{
  "num_hidden_layers": 12,
  "d_expert": 96,
  "n_empty_slots": 16,
  "normalize_top_k": true,
  "routed_scale": 2.0,
  "balance_bias": false,
  "init_std_router": 0.0117,
  "vocab_size": 32000,
  "norm_eps": 1e-05,
  "tie_word_embeddings": true,
  "optimizer": "soap_variant"
}
Below are experts of layer 9 (counted from 0) of a mixture-of-experts language model. Rows are named router (the router's row for the expert) and show model dimensions 0-127. Each number is 500 + 40 x the weight over its row's rms, rounded and kept within 0 to 999. Numbers have three digits each.
After each expert's rows: "comes after" lists some tokens at least twice as common just before its tokens as in all text. This comes from a sample of Wikipedia text that the model never trained on. Tokens count by the router's weight.

# expert 40
router:524504462536493525557470528557485544496552420438478437521479419549496465512461550440514499492459480547544487541519548461556475530471513497537551492480519497543501461482459486571456493495560499538602497564455553470478514477511529518463541570456565467526470530515456525530513433484519499385504567466459468490489511504503555491491550510571487543484432451451479482514539472433494463486519
comes after: ",", " and", " of", ":", " in", " World"

# expert 60
router:522494482461503532511486447581508487507533419473518453513523513487609447512545533514494557470503497514550537530534508526507501448536572469544541552527510433544449470492506453534451534496458512572543531543506598434517452423471476560512540465428580529486517474471486511587503439478509515452510501486431509474496511547492504538525565554462513521504410506485480529535547542482524472482531
comes after: "\n", " |", ")", " career", " information", " Title"

# expert 57
router:514464553527526535529422524554490498484537494505506498495450460480557395491533530513467435439504466500489435537537534514469477491417437498524494409488530532582411502531490511519466522443505546509563472529503479487448526465517433467494542493507480487494492491511491478509500434538525515438482493487483448565484522489499590504418521535525523572472461513526435464546529468524524542460525
comes after: "==", "|", "\n", "===", "See", " See"

# expert 22
router:522420514497521504525520439536408515534509486491487451560526565597559442580513583421487466510462407488516474508553511466524471416503489447581497461462508508497360464499462500530493472516476529516537523506474527480453549470524437572499525477471508519438514456519451504562506424493520555503544507475498515554502543466537496491502545554530534561474507478434473579557495470470548492495488
comes after: " |", " /", ":", ";", "N", " 1"

# expert 25
router:514474493489556528533461476558475535533500470476438503517502453506503489521557500466554477419399463501469455544515550451529494411420509473507493443483463503479478508503466507508424539563588491604519501476462515500480532454546531457521555562498476567494485512437448522517513507471566486461558532553445490416551540504496518543515484545494545518439491458468482576531560466498523525512533
comes after: " the", " a", "'", "-", " of", " an"

# expert 38
router:536421494527513494473450467492527509482546463509435448516475480537529492510531521483514525482436438513528516583576582451524492478467595502546480488514499515534489441494454526514413470492563533519516532526419489482471511441533430480489566473520463434541472499486424482507548426486538519460451586448420510477504520553511591587517546563549544510473479498478542480511512542502511500502486
comes after: " the", " United", ",", " of", " New", " in"

# expert 15
router:543447488569463539444505482577451529451518427510527436512507482474507460489482527485495455528482524531513506513571541525524440560400485492513528476454532555522518414437471515470506548551513450555545487483475476449505545402511492496533568488473535484501512554521490449507460458450522499504523548484497489487518532452535557544519479511463475531513469493484469469484503487491525486516446
comes after: " \"", "-", " (", "|", " on", " un"

# expert 62
router:504467535531545466552498399519526540497532455517493472486478492542564505513532581476522527464459471479558448497577536480480452575535454528474464475521550526526439451528451522549497490486611534512519468523510552500453499409532498466542503539467490448518500494465499510574505492446555502404481539450458464532575556469486522583513483490534506520485412503507470461532540470502565525438406
comes after: ",", " in", " of", " New", " United", " South"

# expert 46
router:604464489504551536506525457570435576435504442474462469507448542508569482557521618391460475472473432493525438509531525525532427529505482529566511532512551517599461457474449523600512578485504512564591472448445448531458476495528450484508524512432466452467452495510479485549499443473544523515487514459470447479496505496516550534539559525515526503528430492583454531494524492491456447501465
comes after: " (", "(", "|", "/", "aged", "age"

# expert 9
router:537463522494546438553468433571489460505521436538468486510506556537572489529514478487480525512502486421497427502534528447532496505478498558560458482472520506517495455472449515496442481514567508535574579499476562513537556504538490463577498442500475484499562439458474478479440433460500488472472562498503483470518461500517529449529436609469564514525487476488447450576534574534491457488567
comes after: " the", " 1", " ", " 2", "---|---|---|---|", " 19"

# expert 29
router:559515475509545512493414530504532550457533374534428562519494480529602511460518527407533492439483447498507560484556586455509488462509526467574476419451495477520510485419505561544430508530574509533514524481469486438565520478569490562450493483461522537510467524445491500497490525437535547497524485471472501509502546537536560590454477549489543508493415411478516530498556510474514525458553
comes after: " the", " of", " in", "-", ":", " \""

# expert 63
router:492539509482532554573526460580479555410513413441477463515535443557539394556543587533544486530474444521461478552489496504448459491490442454511504449486502494563447517432430531468427492464527503557518501472538509457526558506477450553521498479463560524491492544545462528530528471538577480431541568440476508469534491475531566563512515468429561484460505528493476442535509517569527471438524
comes after: " |", "|", "---|---|---|---|", " Preced", " Succeed", ";"

# expert 5
router:485418481539511509445496457559559530505599445480500457480476563564515472547532500467438481458483484583499547544529529450485528524453531499518524493498548474523463493472493565526491534515571512499499514463468553444479491482549494523439524487444460508546539485486510472505496460539527549425514474454487487457482543464562535500512539506534472479471434473521468539515575482529571530466519
comes after: ",", ".", " where", " In", " However", " He"

# expert 13
router:590419476536595483520486462533529459520517474494436460520492528521532462503591462512478446483446487440436525544530521524518463464468498426487494499463529479492477433454448479474453601537500506568530570527421534481440555442519429541467546529475512533552502488469491479518462502491515544464517521515513489481521507546535534545491504522469553522480492543487450582544525491510509488526519
comes after: " of", " to", " with", " is", "'", " it"

# expert 18
router:514469503481550435423482485530476470484565467480493472482457510496562533463485525451501528486436487452451439530593510426525480476461528491529556499486509561540478491444503541509441539545528499572582456497487610478511502487514546472548582500501520428522525492498504550533433527444494507433561540528489471467528576499596504557500487491548556544534489524526435521549499472515581460491466
comes after: " the", " a", " his", " The", "The", " her"

# expert 27
router:501497483557513481511527521460554517473546508456496463504490551560520475550623567475502519510445451517517488562583514437483460501516492523517575492574472569439461478478473563459509469542446553500499502486422524424447554467433445531527475440538504482555514420472424502533469449534506508458490542455443481459532558517591523546529484513580554514487445469506511493515539498579546495439508
comes after: " |", " by", "-", ":", "=", " USA"

# expert 54
router:577506515531498517522428488501530500545508494462431457510479516522528432554532483470526429483462445486431470505549538499486489427441531506487544481461523471501517500499474524540433536563602460588537547484435487525545549438529462484528494523523473513553497519464465520560489485422522539443560537449433451443535556556539524495487488476443540546425475522474466506531540468467557497485509
comes after: " of", " in", "'", " at", " to", " for"

# expert 2
router:569448491537490531507471443469543483478528452439439504485535480502543424525542593465450465469479430507555474525550510460511512451453526526504562454514506511549349483466486523597494517543442484528535569425463497526510541524483512476491562482413511490549555498506495523534450462530529523466490511424440439475507485480515502452513526514492544510498468495483443520478543514563591504485512
comes after: "\n", " 2", " 1", " 4", " —", " 6"

# expert 10
router:501445473515480511475411409543505496535555450478514415544492515506560506539503622469486536442504451459536462518572507533494517465475504482478551454473514451532382479490417509489505563475496556560538490468495485463511480522563507492485594432450482547499561517411470479534438519531552540433487531497453479467540529476518457494487515501499493529523490538522559540499523516493511518463488
comes after: "\n", ".", ")", "==", " =", " =="

# expert 26
router:554457487486560524451483463558516495478518414501485454533472541488485504470553538462429465466426490550524520510539541505560542478451499502536543509476573509516427471475539554513497533474529554522517567484447513501507556466521529497484511486405552544477495485522489576556448451510498517510511476486453470474518621538512569530482574539480515557514450502450528541502506521531524430505502
comes after: " ", " 0", ")", " 1", " 2", " 3"

# expert 34
router:490448456533533515525484490589446457540543427487498469497502512548567439494542468434453437517425446505580442539507520488548489450512504483503546548462483482537458520510465520573454469520478449574572535521481513509551517491566520484463586495524525503435500505467477478612514516577526493441525485483550511432517557523545575530472592505486538462461439475529476508527530484434554471434479
comes after: " |", "|", " in", "In", " In", " September"

# expert 35
router:500441496527564484491435476540570492468546485484493513505525506482596407527548479444506432438453452496514459545502578433488510471489538514503488472444568458522518492454494498491462530541577527566505482485436478477531531508522444495478542534489526445531546529424503534526485429487499569487522564476466462499484556502493515486474517528515491504426526526511482556499514546502573555438557
comes after: ",", "s", " and", " well", "ing", "Love"

# expert 14
router:450494496579511462540503511541450485406533460526467500505498492533558507527578472396489410507444540489507442550558508483483564491439518508522529487463545525470503453421422561488500483524611537556545511551495509447458533454528499550465510463450481442508543516482481570522498416520529529482537509482532517421494534498531579526454501560581556488503453469469506512502496566510469535476465
comes after: " the", " a", " his", "s", " was", " for"

# expert 44
router:482453488468566498477530390545530554447569471467441433482451512563558525481532526513541484517462458442472449557510552486511453442505478467541509466509530513517457497486466483482498537567594447537580483543461541499497569493528483460522575527435456500496507460447505522521460498447499602442512548506481473468555558538462575546450481517435545493446486526525473504487538509483494543489517
comes after: " was", " is", " a", " as", "-", " are"

# expert 39
router:506424530509548467441466473514461556483524457523485443478495477531525518489544526443465512423466492575479446500473530500458477431504532530512450506509522535505496426463531519503513514487561556547512525553478481505517523417499440474457502427492512532461455497479462556460484468477548555524478506531487476403508517525549544537528478524496505556471500507484518551570500485524599473539413
comes after: " A", "A", " a", "a", " one", " O"

# expert 43
router:466451517505566504466477520518459535504592480394492409548469547508521514451540524517504444496475448450466464534500455512493579509485476460539541480507504485506472489457505577498510532504625570519541442475419516417483479500516466491489518492450492495503513528451469516537504445552479497453493578497544507454525521527496539549466455437480458535525493459524507518491547494538527480547481
comes after: " ", "-", " P", " pro", " p", "P"

# expert 48
router:462450524600496519437450491592480521535557481459473486464506488571541517492477535515558513414472510475463516526540552492563453462463486472541512503398519473567478504427485509505431494514501483543552506485520557465421598418477473529515530464442498507497572495551486548536386479493508526506529536444445495496527523516496552516460447571448483553506480463492429559533504500565593533458518
comes after: "\n", "-", " Coordinates", " Born", " Website", " ("